Weights of a small mixture-of-experts language model, trained from scratch on English Wikipedia.
Size: 8 layers, 89.8M parameters.
Experts: 2 picks a token, a softmax router.
Training: a variant of Adam for the experts, 676M tokens, 5155 steps.
Below are experts of layer 4 (counted from 0) of a mixture-of-experts language model. Rows are named router (the router's row for the expert), up (a neuron's input weights, with its number) and show model dimensions 0-111. Each number is 50 + 15 x the weight over its row's rms, rounded and kept within 0 to 99.
After each expert's rows: a language model's description of what the expert responds to. This comes from a sample of Wikipedia text that the model never trained on.

# expert 15
router:62 43 48 52 29 35 68 39 47 48 33 34 47 70 35 53 29 45 35 55 46 55 23 66 59 41 46 51 30 64 38 68 54 68 44 39 54 48 43 39 95 41 75 50 33 65 48 66 67 29 64 54 23 55 60 59 44 32 42 76 36 45 45 68 24 59 59 18 37 55 50 64 27 63 50 74 60 48 49 36 51 37 67 74 36 41 22 50 52 45 44 46 26 40 72 77 45 58 33 32 40 52 43 50 42 37 52 43 48 21 33 45
up0:54 60 48 56 09 54 26 36 37 48 35 62 59 36 38 47 45 55 31 22 37 71 30 75 53 58 51 63 54 46 73 61 66 34 56 58 47 65 47 23 68 49 36 11 54 43 34 20 36 19 66 60 65 35 47 48 43 60 57 47 44 37 42 53 62 44 49 24 55 30 37 34 39 48 57 51 52 51 49 62 62 57 37 66 46 40 58 57 47 69 65 51 74 39 59 40 40 56 72 37 46 64 65 59 53 29 50 59 43 49 72 88
What it handles: Final pieces of country and place names, such as Brasi-lia, Croatia, Colombia, Vega-s, plus table pipes and final digits in numbers.

# expert 39
router:84 48 51 44 65 39 25 49 33 55 39 59 28 44 63 57 46 58 48 45 37 61 53 30 35 25 41 56 50 45 69 70 43 38 58 58 69 02 57 60 38 51 28 48 36 31 42 43 29 67 58 51 67 55 49 45 57 33 48 45 57 29 37 65 36 31 53 55 41 50 43 64 55 47 46 51 28 42 38 53 61 55 71 50 46 37 53 79 33 43 59 43 36 35 32 51 55 52 39 36 55 66 53 45 48 71 55 39 56 55 53 76
up0:34 41 32 47 37 80 63 47 36 42 56 64 65 48 55 43 54 23 47 48 57 50 40 60 75 46 54 40 36 58 60 50 59 99 35 50 33 56 68 59 56 54 19 46 64 30 24 65 58 37 35 85 19 31 75 29 84 30 61 70 44 25 63 29 43 69 61 55 17 55 75 54 76 53 58 54 51 61 69 54 67 42 63 64 65 32 73 57 39 49 65 44 66 07 60 66 35 59 39 45 39 56 64 40 38 51 52 48 55 42 33 57
What it handles: Units, symbols and punctuation inside numbers in infoboxes and tables, such as ft, kg, lb, ±, tons, kHz, coordinate decimals.

# expert 2
router:37 59 34 35 34 59 49 35 48 29 40 58 37 51 46 74 53 48 78 38 46 25 82 58 48 33 29 58 42 49 50 23 55 37 63 73 49 46 41 52 70 51 43 38 69 42 69 13 59 45 48 29 75 55 21 61 50 66 48 40 82 52 56 60 47 50 40 57 76 46 46 61 63 27 48 36 38 41 37 64 49 64 49 35 43 55 49 44 45 46 68 29 42 11 37 30 25 35 54 45 47 39 59 14 61 50 43 52 67 47 50 41
up0:82 57 57 23 54 59 34 69 56 37 64 64 68 26 63 36 74 44 59 27 63 37 53 60 37 45 40 60 47 35 89 42 39 55 51 44 68 61 53 59 51 58 53 40 42 71 51 20 56 15 49 39 28 40 36 69 62 34 80 43 31 41 57 46 78 61 33 77 75 58 58 48 38 69 53 54 14 43 72 45 50 57 41 53 66 62 53 50 52 63 49 59 49 59 62 70 73 29 62 69 56 45 74 55 38 32 17 53 45 73 76 80
What it handles: Single capital letters or capital clusters opening a name word, often after al-, hyphens, slashes or parentheses, e.g. al-Tikriti, Gregorian, KSA.

# expert 3
router:45 75 54 66 62 59 22 49 53 78 60 60 42 44 33 56 45 43 60 48 60 17 47 50 67 54 43 26 48 50 64 54 37 58 43 52 51 78 46 33 51 70 72 50 66 39 61 64 29 23 63 41 63 57 45 83 57 56 70 49 49 56 61 70 42 78 56 45 55 55 62 51 62 47 50 26 08 64 84 62 59 37 18 48 48 55 52 70 73 47 58 28 54 43 46 31 30 51 38 38 38 48 84 19 55 97 38 57 61 86 90 58
up0:68 43 60 74 57 40 26 39 54 60 52 49 68 57 55 60 47 33 39 33 32 31 55 46 40 60 28 54 58 58 63 75 54 86 99 28 46 66 53 44 43 50 36 50 62 35 51 47 44 61 49 57 38 46 53 32 43 65 45 93 64 27 52 60 89 57 59 72 50 80 63 56 39 64 21 40 39 67 49 52 68 44 60 58 48 55 37 55 52 25 50 49 44 41 50 37 40 47 55 65 43 22 12 60 59 38 63 18 24 46 26 41
What it handles: Line breaks right after section headings, plus word-initial pieces in technical, math or military text, such as Be, hyp, frac, anti-ta(n)k.

# expert 4
router:33 69 41 39 45 48 62 79 76 39 38 25 51 63 64 34 56 51 47 47 05 49 60 20 35 64 50 56 53 40 53 61 28 48 48 24 69 46 87 34 43 61 68 46 57 63 53 46 48 27 33 41 44 34 55 75 46 44 14 21 47 50 49 38 46 73 68 39 70 60 73 67 61 28 43 84 46 67 54 45 28 45 56 86 46 37 27 39 37 54 40 50 26 64 44 60 64 35 51 69 64 42 47 45 41 29 60 68 27 54 40 38
up0:46 21 35 67 65 31 56 78 57 64 63 88 64 40 44 63 70 41 50 53 64 73 59 34 46 27 31 47 46 49 57 59 75 50 31 55 53 72 63 52 58 58 53 63 46 43 38 42 53 69 40 47 65 57 40 59 50 73 25 52 37 45 66 45 45 47 62 80 54 55 53 52 72 59 37 53 75 61 41 24 80 44 43 19 36 22 37 73 42 55 44 67 64 52 63 37 45 71 31 39 75 09 37 61 50 78 60 40 59 53 52 72
What it handles: Articles and possessives right after a verb or preposition, mostly "a" after had or with, as in "had a population", "its own", "came under".

# expert 8
router:48 52 41 74 72 25 45 45 50 39 40 56 63 37 44 81 75 68 27 64 44 56 42 48 48 62 38 30 81 36 61 61 79 36 55 67 50 24 43 30 30 61 69 53 60 60 27 56 42 52 54 54 46 65 40 73 64 28 69 53 41 71 58 36 78 51 46 68 71 38 51 47 50 54 65 37 68 59 53 30 47 31 69 75 44 55 45 38 43 48 86 33 42 39 50 63 81 35 35 42 36 46 48 70 38 29 50 51 27 50 53 62
up1:63 56 41 70 65 49 56 46 53 71 93 52 54 68 65 34 42 54 62 41 67 70 51 41 48 56 40 44 29 43 38 52 62 63 57 57 33 47 42 58 72 60 44 56 56 45 42 43 45 62 47 56 40 72 28 66 56 67 78 15 55 45 38 44 32 49 54 27 55 69 82 51 56 63 57 61 57 47 60 57 38 32 49 48 63 26 70 66 53 49 47 51 68 61 71 46 43 54 38 45 67 74 60 46 51 80 64 50 65 64 56 67
What it handles: Numbers and short codes in table cells of sports results, squads and rankings, such as goal tallies, list positions "11.", and FW/MF/DF.

# expert 28
router:63 57 49 38 58 28 52 58 75 60 42 52 42 64 24 62 56 49 70 64 38 57 64 48 32 41 85 45 56 52 40 30 42 59 61 42 69 68 63 62 62 30 81 72 67 69 38 71 48 75 57 27 54 46 54 65 64 49 47 36 60 54 54 27 46 36 37 52 42 58 32 51 38 41 52 64 31 72 57 43 40 28 77 67 62 58 27 47 66 54 71 43 67 81 19 66 67 71 49 54 29 24 48 67 71 60 43 67 60 80 47 65
up0:37 49 67 66 82 43 27 51 54 51 45 39 23 48 57 59 23 44 53 54 65 13 45 77 65 44 45 56 39 58 50 47 25 58 58 71 54 67 56 60 72 50 16 55 38 34 60 36 84 33 42 52 55 54 48 49 71 56 36 49 43 45 26 69 42 46 33 13 39 42 51 50 47 52 40 62 41 39 60 25 60 41 48 51 46 63 49 61 75 43 47 48 24 52 70 28 31 36 54 37 50 48 39 42 35 43 52 58 26 47 59 27
What it handles: Years and day numbers in dates, especially 2000s–2010s years and term spans like "In office 17 October 2002 – 5 June 2003".

# expert 37
router:43 40 55 12 37 86 77 37 48 61 53 25 34 62 59 73 53 25 56 54 85 39 58 67 68 42 52 62 52 49 49 53 48 33 53 65 30 46 36 62 50 26 42 72 37 62 48 26 73 40 45 56 43 48 60 37 56 42 60 46 64 45 74 61 26 70 34 54 49 38 57 55 69 68 55 87 51 62 51 58 35 39 25 69 44 34 63 58 73 63 66 49 43 55 74 59 33 43 52 47 35 63 44 30 50 46 40 60 68 52 22 41
up0:46 50 66 80 44 42 20 66 53 48 29 46 39 44 49 25 41 86 29 49 59 59 69 54 43 40 51 11 45 67 51 62 37 66 55 55 77 53 44 20 37 41 34 63 44 15 44 45 70 51 55 54 64 33 59 73 00 48 53 46 41 97 37 49 42 51 69 38 70 47 34 67 87 66 61 49 60 43 60 55 37 58 33 27 59 50 60 73 57 59 44 28 42 36 31 70 49 43 55 72 47 37 22 46 56 20 62 62 63 37 32 71
What it handles: Personal pronouns he, she, his, her opening clauses, plus pieces in species lists and infobox labels, such as his|palense, Years active.

# expert 34
router:25 31 37 61 61 30 35 61 52 70 26 36 48 81 53 51 42 49 42 77 59 29 55 50 17 52 47 47 46 39 25 67 55 44 63 13 65 64 59 46 62 50 28 58 37 52 37 44 71 53 54 69 47 42 66 49 44 46 41 57 65 42 50 44 42 44 65 49 26 36 58 38 48 63 50 64 66 55 47 62 66 45 50 04 56 47 57 65 61 57 03 25 43 57 68 19 20 39 44 71 66 52 37 55 36 67 56 56 54 54 72 32
up1:40 36 74 40 72 67 64 56 88 74 58 57 64 22 55 34 30 41 59 39 38 61 64 28 58 34 57 57 31 68 66 38 66 66 50 43 36 52 75 44 51 41 48 34 72 45 65 33 51 68 77 36 56 73 74 65 48 99 36 37 52 39 51 62 38 46 38 44 46 63 38 74 30 54 05 32 55 49 76 49 53 46 60 59 35 71 10 33 62 46 40 50 38 66 40 68 68 56 64 82 50 44 52 63 91 46 30 52 69 44 69 41
What it handles: Nouns for places and institutions or family roles, such as city, town, County, District, Location, church, father.

# expert 29
router:54 58 49 65 52 70 75 45 55 74 39 47 28 40 41 65 40 71 47 42 53 57 29 55 38 41 62 41 52 47 42 47 32 53 52 46 66 50 63 67 44 44 53 71 48 44 55 47 33 47 67 30 76 25 53 52 51 60 91 54 58 41 53 65 44 44 53 54 63 42 46 36 64 61 40 50 83 30 37 23 61 41 42 46 65 50 28 45 75 61 47 42 36 59 55 26 40 72 34 69 27 48 44 82 38 62 69 39 57 59 25 25
up0:67 89 37 48 39 58 50 41 63 29 47 45 74 85 75 49 62 55 27 56 35 35 30 66 66 61 54 31 42 20 75 30 61 37 46 46 64 49 69 49 63 43 53 45 39 60 61 36 65 47 50 43 55 52 63 66 75 46 35 40 52 65 60 00 63 55 40 35 44 56 41 41 58 65 53 41 44 41 37 12 34 64 42 50 40 73 50 68 52 57 62 58 57 73 62 33 69 64 43 30 70 39 59 42 56 40 55 65 57 74 37 46
What it handles: Commas separating city from region in birth places and addresses, such as Toledo, Ohio, plus pipes and commas in tables and lists.

# expert 7
router:38 58 67 33 53 42 39 61 71 73 70 45 57 67 42 49 85 62 36 33 64 36 86 74 39 51 22 45 39 36 54 33 33 60 50 50 53 69 60 57 51 38 47 52 37 65 53 60 55 73 70 52 47 65 30 47 48 47 74 25 68 64 82 40 30 23 46 82 26 51 52 54 54 63 26 36 51 39 33 65 66 62 49 40 52 68 66 44 50 29 42 48 60 58 59 47 29 49 84 44 51 55 58 36 46 91 52 47 81 41 66 37
up0:48 52 57 63 54 32 34 55 53 75 48 39 48 46 54 35 62 52 42 38 66 80 64 49 46 67 39 63 34 36 51 81 62 79 58 30 78 45 60 46 38 57 54 10 61 33 67 62 60 65 40 53 63 30 49 53 47 60 36 68 17 31 51 64 37 59 81 45 56 56 44 52 76 60 68 72 51 15 86 43 15 50 33 71 50 42 42 65 64 61 47 57 42 63 50 59 49 39 63 40 52 57 44 55 40 58 60 50 51 66 64 64
What it handles: Hyphens and en dashes joining compounds, names and year ranges, such as 2021–22, Democratic–Farmer, first-class, plus institution words like Arts, Medical.

# expert 41
router:34 55 56 45 74 42 54 34 40 38 49 66 66 64 67 49 51 39 53 47 57 75 58 38 78 42 21 38 58 70 50 66 54 17 54 54 45 31 63 50 31 72 85 47 77 44 46 50 41 26 55 70 45 53 54 32 80 46 44 67 36 61 50 80 59 46 58 72 47 72 22 61 52 56 63 52 67 41 51 30 40 66 55 47 41 56 42 39 52 43 56 56 60 72 72 67 60 31 40 41 48 51 48 50 39 26 46 26 36 29 61 53
up0:36 35 47 69 53 57 48 70 38 73 42 67 62 36 55 72 43 75 34 37 37 61 38 40 48 43 74 47 80 56 68 53 54 63 54 46 50 64 28 44 34 61 43 16 76 46 47 32 41 48 71 35 59 32 38 78 73 47 61 32 26 23 43 35 54 18 54 41 58 65 53 51 63 46 55 32 62 52 63 35 36 22 57 24 61 66 17 39 37 52 25 66 66 64 41 50 44 49 53 36 34 54 50 58 37 54 48 45 32 42 45 45
What it handles: Tournament and competition words in sports articles and results tables, such as Championships, finals, Cup, Open, UEFA, Champions, Hard.

# expert 35
router:41 89 54 63 22 51 83 28 57 74 39 47 49 52 61 37 42 53 31 74 23 58 55 42 47 59 49 68 66 34 42 63 57 37 41 66 32 46 43 23 48 39 35 47 45 33 39 55 52 40 30 45 58 40 19 59 39 40 57 32 45 48 40 46 46 43 76 29 40 59 63 61 33 48 43 47 58 57 63 33 38 61 58 64 58 46 23 27 50 54 37 58 33 39 23 53 53 60 64 53 39 40 65 36 53 51 42 40 30 15 77 66
up0:36 57 48 52 60 43 30 54 56 17 41 49 76 78 52 58 39 34 55 15 67 61 31 90 58 40 48 58 32 55 41 62 52 85 44 38 51 67 54 35 51 35 64 43 51 42 59 38 71 32 48 41 42 42 49 23 78 36 35 44 81 78 44 36 30 48 42 24 40 33 47 41 61 61 37 63 45 32 55 48 41 67 46 49 00 79 49 52 32 40 57 42 39 49 76 69 64 68 39 45 51 51 62 51 45 37 68 76 44 66 47 78
What it handles: Inner syllables of non-English proper names and places, often Slavic, Arabic or Romanian, such as Gu-rah-onț, Ja-ze-era, Ti-kh-vin.

# expert 46
router:95 55 61 65 62 41 44 34 54 49 61 46 31 45 45 75 56 58 54 45 53 62 50 10 52 62 61 76 50 70 49 70 66 48 39 66 23 23 54 38 37 56 82 48 75 49 56 62 36 59 65 52 41 61 55 79 37 48 36 70 74 55 73 35 67 44 58 59 37 45 08 65 63 40 78 35 44 33 55 06 53 68 59 64 56 52 30 25 37 42 34 69 25 62 35 79 61 39 21 34 47 52 41 63 33 53 72 62 49 60 70 55
up1:47 62 57 21 43 47 53 62 55 40 36 59 30 22 41 56 32 31 55 14 39 67 22 49 72 46 51 76 52 42 40 41 58 70 43 45 54 27 50 22 42 72 35 48 39 48 77 43 42 44 48 36 39 67 66 48 65 30 36 35 46 49 61 47 44 58 58 58 49 63 59 64 30 38 61 56 42 50 88 52 51 76 73 69 57 41 55 62 68 77 46 31 30 54 60 42 28 45 35 55 50 64 55 56 34 45 27 67 41 72 43 60
What it handles: Line breaks, pipes and words in athlete stats and game narratives, e.g. tackles lists, yards, touchdown, goals, played.

# expert 32
router:57 73 38 46 50 49 40 37 73 58 41 44 34 47 40 26 43 54 70 52 34 58 52 41 25 62 16 65 43 42 68 46 54 71 87 47 49 63 71 82 35 33 94 24 81 37 34 23 54 53 78 60 25 47 26 30 42 41 37 29 44 56 44 38 37 12 51 84 71 45 29 67 58 53 60 44 52 21 37 57 50 55 36 44 68 72 31 56 58 36 26 52 50 69 64 51 52 47 25 58 61 49 47 43 35 55 44 68 52 63 29 48
up0:65 65 61 73 54 34 53 26 54 37 45 33 35 77 60 61 62 46 32 53 62 59 65 47 31 58 44 69 49 48 64 35 54 58 36 34 86 27 46 36 62 48 31 39 46 73 69 40 25 44 49 56 48 70 54 39 63 43 40 34 29 32 64 47 64 27 56 45 59 26 51 69 53 59 50 31 48 63 40 44 29 49 51 33 57 56 44 19 61 51 24 79 47 47 62 48 63 73 61 55 47 44 54 23 56 51 53 38 76 57 62 70
What it handles: Words in political biographies about being elected or appointed, such as "elected as a", "vice-president", "Senate", "Supreme", and the nearby "as".

# expert 40
router:52 59 57 43 42 55 73 61 40 62 46 18 61 45 74 15 40 54 65 59 38 36 44 56 63 49 64 34 53 52 47 52 50 31 50 39 28 64 48 52 69 44 61 42 55 59 58 13 25 78 33 57 37 33 54 72 56 49 53 33 64 70 71 84 49 61 65 49 67 67 55 43 70 27 47 33 52 45 44 57 35 60 46 61 47 64 43 41 50 45 27 52 58 36 41 69 47 73 69 40 36 49 59 35 44 65 43 33 39 32 58 22
up3:48 49 51 64 42 37 66 44 21 63 79 59 61 84 50 27 21 56 54 61 57 72 51 14 49 36 44 86 55 33 58 46 99 75 68 47 54 53 69 45 54 49 53 62 42 70 93 45 60 68 40 40 54 35 68 57 52 52 53 52 28 61 56 21 46 53 50 59 60 41 66 43 65 58 70 35 75 46 39 44 21 50 59 41 50 33 35 67 69 72 43 67 48 18 48 30 60 65 52 49 39 32 48 36 59 53 62 39 53 66 55 53
What it handles: The article "a" opening a lead definition like "The Woman is a 2011 American horror film", plus "Preceded by"/"Succeeded by" and table cell starts.

# expert 26
router:60 66 32 71 67 58 48 26 45 46 36 54 88 56 67 38 86 65 60 39 56 51 25 66 68 46 44 32 56 19 74 46 28 40 46 25 62 64 41 43 34 57 42 50 36 57 60 49 47 51 12 52 22 50 57 76 66 47 36 53 45 51 51 60 78 75 49 51 43 24 66 64 33 38 50 49 37 32 52 59 51 56 61 48 50 44 56 37 48 46 61 63 71 80 58 74 57 63 46 43 56 33 19 42 74 27 67 65 41 66 62 57
up3:38 83 50 42 36 76 27 60 73 24 33 39 49 64 18 48 73 66 62 31 24 44 63 31 58 58 52 49 59 61 79 66 57 66 61 70 24 35 63 49 63 54 68 31 31 40 41 40 57 63 72 50 46 38 33 62 69 44 40 82 51 77 13 25 26 48 67 70 46 92 60 44 82 58 37 52 32 54 44 49 33 48 54 31 60 74 34 63 49 58 39 38 39 40 64 24 52 64 49 57 31 25 37 77 53 37 48 35 32 59 34 53
What it handles: Articles and quantifiers like the, each, every, these, another before nouns, plus blank cells in election result tables.

# expert 10
router:45 37 47 60 46 44 62 65 65 59 37 53 42 47 21 55 37 29 53 69 71 83 42 56 64 49 46 34 51 41 40 61 67 77 54 46 58 42 52 48 44 37 44 65 38 37 31 74 58 44 50 48 55 46 45 36 67 52 43 43 44 67 57 46 20 56 58 77 41 37 63 41 34 54 40 53 78 33 42 48 54 60 63 56 75 82 42 52 22 61 38 35 48 50 59 52 58 60 46 49 29 48 39 75 31 42 53 40 40 41 32 60
up0:63 59 44 35 38 37 25 38 37 57 44 93 39 38 50 31 48 50 30 77 46 49 24 34 34 52 34 36 44 40 42 45 48 44 27 23 45 41 40 76 56 47 33 54 29 47 54 72 45 59 50 29 47 32 30 57 51 59 52 57 80 56 32 35 93 24 27 39 72 64 51 47 77 61 35 46 39 65 64 63 58 58 55 36 34 45 62 71 96 66 30 45 34 50 36 85 49 62 33 52 71 24 25 36 52 38 38 77 60 61 29 57
What it handles: Pieces inside non-English names, Turkish, Slavic, Arabic, Vietnamese, Malay, e.g. Aydın Bş, Krylia, Gruycheva, Ghazi, Rahman.

# expert 36
router:67 44 97 49 19 50 65 53 32 77 49 44 31 59 41 48 50 51 48 67 81 37 65 66 64 30 42 61 49 53 63 66 49 37 39 36 25 60 27 49 41 32 48 72 36 37 44 42 69 61 37 33 57 41 49 26 71 43 62 52 48 75 70 50 55 51 36 34 50 39 68 22 50 67 52 66 40 49 56 66 44 39 44 39 54 35 34 60 50 42 64 60 36 46 82 37 42 35 61 55 15 76 52 55 31 38 30 47 54 29 43 59
up0:62 55 34 38 66 58 51 54 51 37 61 32 69 24 40 28 40 45 61 47 72 47 26 70 59 45 31 34 51 43 72 42 78 66 33 71 43 49 51 56 49 54 34 51 32 61 35 43 83 66 39 44 56 53 28 18 63 79 47 24 53 55 33 52 32 35 34 46 38 63 83 47 56 43 41 59 57 25 50 41 66 43 37 16 69 25 39 20 71 63 55 60 67 41 29 46 32 72 81 49 49 53 92 59 43 26 69 30 40 55 46 56
What it handles: Word pieces inside Latin scientific names and taxonomy infobox fields, such as "-idae", "-ensis", "Animalia", "Arthropoda", "Lamii|na|e".

# expert 24
router:46 61 42 50 72 42 30 77 51 80 59 46 78 61 59 34 55 40 28 38 22 50 59 61 41 77 46 33 65 35 71 48 38 49 69 24 58 47 44 39 42 61 48 49 20 38 65 43 52 57 63 68 54 71 53 56 28 37 59 56 61 48 40 52 59 56 71 29 38 54 69 61 61 37 36 38 15 46 44 77 70 44 65 53 33 72 61 61 61 39 11 50 57 45 60 56 78 61 63 32 62 64 36 38 74 38 27 46 58 42 61 44
up0:61 56 67 29 43 31 44 63 63 59 51 40 49 45 43 37 56 58 67 21 42 30 61 31 49 49 46 81 19 48 43 60 56 47 76 58 75 53 60 58 80 71 61 53 74 38 58 46 75 44 43 34 57 47 40 75 59 43 51 67 46 62 55 32 58 48 56 52 42 79 69 34 46 50 37 58 76 40 55 47 42 56 36 42 50 55 42 49 55 44 56 47 52 55 49 63 55 78 87 77 48 41 55 79 26 37 44 64 58 45 30 48
What it handles: Nouns of amount or grouping after a/an/the, such as number, total, collection, amount, plus middle pieces of longer words like "conce|ss|ions".

# expert 11
router:40 48 47 20 38 55 60 63 25 58 64 45 38 54 23 51 66 75 55 55 55 76 37 23 42 65 78 51 82 52 53 43 64 22 25 75 68 60 73 54 38 43 51 51 63 76 51 45 35 69 61 48 59 29 33 67 56 48 66 61 36 63 28 35 56 42 44 51 52 38 60 51 51 57 62 35 26 62 43 53 65 70 73 52 40 60 50 48 46 57 77 50 75 57 30 37 41 50 55 50 55 68 46 31 51 60 44 55 70 59 33 52
up0:72 76 63 59 80 23 23 31 37 69 19 24 57 30 41 60 66 25 52 40 53 56 63 33 65 58 68 52 29 57 39 51 36 52 53 48 63 52 43 30 49 47 53 46 46 53 65 31 59 47 40 51 36 60 56 53 32 64 50 25 42 62 55 72 36 49 49 36 21 81 42 43 29 32 48 37 37 65 81 51 50 47 53 58 39 61 59 56 49 33 54 40 26 37 68 38 65 61 66 35 33 30 66 21 69 60 70 68 56 27 51 38
What it handles: Month names, pronouns and clause connectives in biographical narrative, such as June, he, it, until, However, After, with commas after dates.

# expert 6
router:62 46 23 50 30 48 79 49 64 68 61 34 40 48 44 70 45 59 91 56 47 23 31 70 26 40 33 33 48 46 43 49 65 61 57 60 36 73 55 55 54 37 61 75 24 35 39 49 61 52 35 42 47 31 44 33 57 52 41 49 29 54 61 65 50 39 48 52 61 28 05 37 47 71 70 60 43 38 29 76 14 57 64 46 58 58 54 53 49 59 46 46 45 58 77 45 22 57 34 39 50 64 51 65 28 62 34 36 47 40 23 58
up0:52 55 71 46 35 45 44 48 43 72 68 47 40 10 27 55 56 58 54 73 51 34 45 26 41 66 32 24 63 59 49 62 24 72 53 35 39 49 65 61 59 54 46 67 69 56 99 42 26 62 39 34 37 37 62 70 61 73 27 70 55 67 55 32 66 22 39 53 40 52 53 52 53 52 49 40 45 39 47 37 65 49 47 35 43 42 50 66 53 70 33 67 75 56 24 54 39 56 56 60 31 50 64 20 59 65 54 54 70 47 42 41
What it handles: Syllable pieces like iti, adi, di inside Indian and Muslim names, plus Khan, Ali, Abu, and table pipes in election tables.

# expert 16
router:38 50 38 56 38 54 74 52 45 67 47 56 71 34 56 26 23 51 62 55 42 22 29 41 34 29 29 52 51 32 61 49 42 58 32 69 49 52 53 41 34 57 32 66 32 54 21 40 57 59 54 69 46 51 60 77 54 77 59 56 44 50 65 44 34 83 46 57 51 36 48 48 39 44 55 38 57 76 41 36 41 72 58 61 50 40 64 50 56 45 56 46 41 43 63 78 43 51 62 46 70 35 69 54 45 85 46 09 48 37 63 71
up0:72 57 56 47 34 71 51 32 63 37 58 54 53 88 52 40 43 34 64 36 47 50 46 53 52 46 42 40 49 42 45 58 65 45 36 48 78 87 45 44 34 61 49 45 47 64 25 70 31 39 46 47 60 66 42 63 44 89 23 82 35 74 53 49 55 59 69 49 58 25 30 53 75 26 37 39 73 55 64 49 35 44 44 41 28 40 49 64 61 45 66 40 54 32 50 38 73 62 28 52 33 40 26 52 74 53 64 49 60 35 38 72
What it handles: Letter pieces inside personal names and capital-letter abbreviations, often after an initial capital, as in "Mo|e", "Dal|e", "O|S X", "CH|N".

# expert 43
router:40 50 34 45 53 14 79 25 41 53 41 62 61 60 67 62 53 82 77 49 24 76 48 45 71 56 59 18 63 41 57 66 56 48 52 40 54 55 75 48 40 55 51 38 73 60 67 46 45 46 55 54 22 47 30 41 46 59 61 41 60 38 33 51 69 69 62 67 42 52 75 59 13 52 66 47 55 44 20 36 52 61 35 37 67 44 54 47 36 50 60 54 62 68 44 58 71 37 39 57 28 54 52 62 46 44 38 43 35 35 54 61
up3:29 23 40 21 10 53 50 53 49 58 43 24 40 49 70 42 66 32 60 49 44 37 63 46 61 51 30 54 58 48 57 39 58 44 49 20 37 70 33 45 67 54 57 51 45 38 36 60 47 62 59 60 57 49 23 42 36 57 42 64 51 63 72 61 46 39 48 42 74 79 60 33 53 41 32 36 52 83 61 49 37 64 38 78 42 48 47 74 40 59 35 45 32 50 71 56 43 72 31 54 68 40 59 49 37 83 57 88 72 40 65 34
What it handles: "the" after prepositions, especially before proper names and table phrases, such as Qualification for the, Republic of the Congo, of the season.

# expert 38
router:46 60 75 44 42 42 71 42 52 83 48 29 33 38 38 50 28 48 26 41 62 51 11 46 35 22 48 41 55 23 33 25 51 61 51 79 43 41 33 70 45 42 56 55 26 51 49 39 42 61 12 34 73 65 66 58 75 44 67 39 29 61 41 33 51 67 16 46 56 42 41 39 18 48 36 25 77 40 26 30 31 71 53 86 59 25 74 51 47 93 58 42 22 64 55 61 58 40 83 48 55 43 47 43 46 49 58 34 36 61 56 67
up0:48 63 40 66 48 46 77 44 57 50 63 70 57 59 54 51 89 38 19 73 53 77 79 67 54 37 67 90 33 63 58 64 35 31 44 44 55 83 56 42 75 61 49 38 55 61 33 46 31 24 46 74 33 45 57 50 58 43 65 67 27 00 54 68 54 59 37 33 58 51 30 53 58 44 28 71 52 30 47 76 19 47 64 38 39 65 40 45 52 51 24 47 53 51 28 40 69 54 33 46 52 38 40 73 45 24 42 57 50 87 34 33
What it handles: Later pieces of Western personal surnames, often German or English, like -son, -stein, -kins, -ingham, as in Swanson, Randolph.

# expert 13
router:20 74 59 56 51 62 30 63 31 55 32 43 41 52 39 41 69 58 49 48 51 48 58 49 48 45 63 66 55 45 46 40 39 69 41 29 59 70 56 44 71 35 71 53 55 64 65 42 74 53 55 56 55 18 62 53 49 56 68 78 52 44 60 38 20 44 66 54 35 63 84 57 53 61 55 61 39 36 59 38 57 41 50 54 30 48 43 68 71 74 38 60 27 59 74 34 36 48 72 32 35 36 30 46 53 33 75 70 59 45 78 43
up0:68 45 50 60 60 40 48 20 52 50 65 25 76 34 20 72 49 75 41 32 72 25 53 47 60 40 58 55 55 55 45 40 46 77 48 76 55 46 25 99 73 38 57 62 48 28 59 48 36 34 44 43 68 42 23 54 78 77 50 30 55 48 45 65 54 48 49 70 57 34 47 29 65 63 42 47 73 57 39 66 67 46 91 75 32 64 27 50 68 77 60 54 45 31 54 49 51 66 87 48 49 31 39 44 50 43 42 56 57 39 55 36
What it handles: Periods ending descriptive sentences, often after places, and concrete nouns for materials and nature such as land, wood, stone, water.

# expert 5
router:54 42 45 71 35 29 52 59 52 41 46 71 45 46 68 64 30 45 73 59 44 66 51 58 40 34 80 70 68 52 52 66 55 60 21 80 45 56 34 47 38 56 47 50 82 65 47 50 30 74 27 97 50 52 49 46 57 55 58 55 49 42 39 78 61 74 55 95 58 22 31 67 38 42 65 42 59 60 30 28 54 56 62 63 50 42 42 26 60 64 38 53 37 38 52 44 45 65 60 50 35 31 61 71 65 68 41 36 74 48 37 57
up0:56 35 67 50 87 68 43 49 50 35 38 29 45 68 50 48 34 40 42 34 45 24 43 41 90 47 54 23 39 52 32 21 71 38 62 68 57 51 22 41 57 34 83 46 62 49 54 03 48 41 37 39 64 62 40 63 67 65 49 50 68 47 49 39 48 58 60 44 65 42 65 62 25 44 02 68 42 48 46 59 47 37 61 72 28 60 19 69 66 60 55 45 26 53 54 48 35 84 48 57 33 32 52 35 32 68 42 51 51 70 65 57
What it handles: Colons, pipes, slashes and dashes in infoboxes, sports tables and career lists, such as Height:, Place of birth:, Team / Apps.

# expert 22
router:61 77 39 53 33 66 56 43 49 60 55 67 50 68 26 50 49 43 49 47 26 15 73 64 40 58 53 51 59 67 65 50 47 31 61 58 76 68 35 46 25 58 42 37 44 45 36 53 66 37 62 55 38 32 64 44 49 37 62 43 46 42 50 60 70 60 78 15 58 47 67 62 48 81 75 52 36 44 57 66 65 33 78 11 54 55 56 56 59 24 38 44 46 71 55 52 68 60 55 35 35 64 49 40 84 61 46 63 82 36 73 64
up0:48 32 42 36 46 24 56 46 55 53 32 27 63 39 74 55 53 36 21 55 63 45 37 42 31 64 29 44 50 62 56 69 51 60 91 70 80 39 43 45 17 61 45 42 58 23 43 68 68 60 47 35 35 49 32 38 60 71 60 51 74 39 34 43 66 39 59 52 44 80 42 65 72 41 32 36 53 62 50 39 45 68 54 49 52 63 36 48 26 51 75 58 46 36 58 47 56 45 59 73 32 45 45 53 50 75 61 85 45 59 57 51
What it handles: Middle pieces of longer Latinate words after prefixes like app-, pro-, dis-, as in approximation, excavations, derivation, reserve.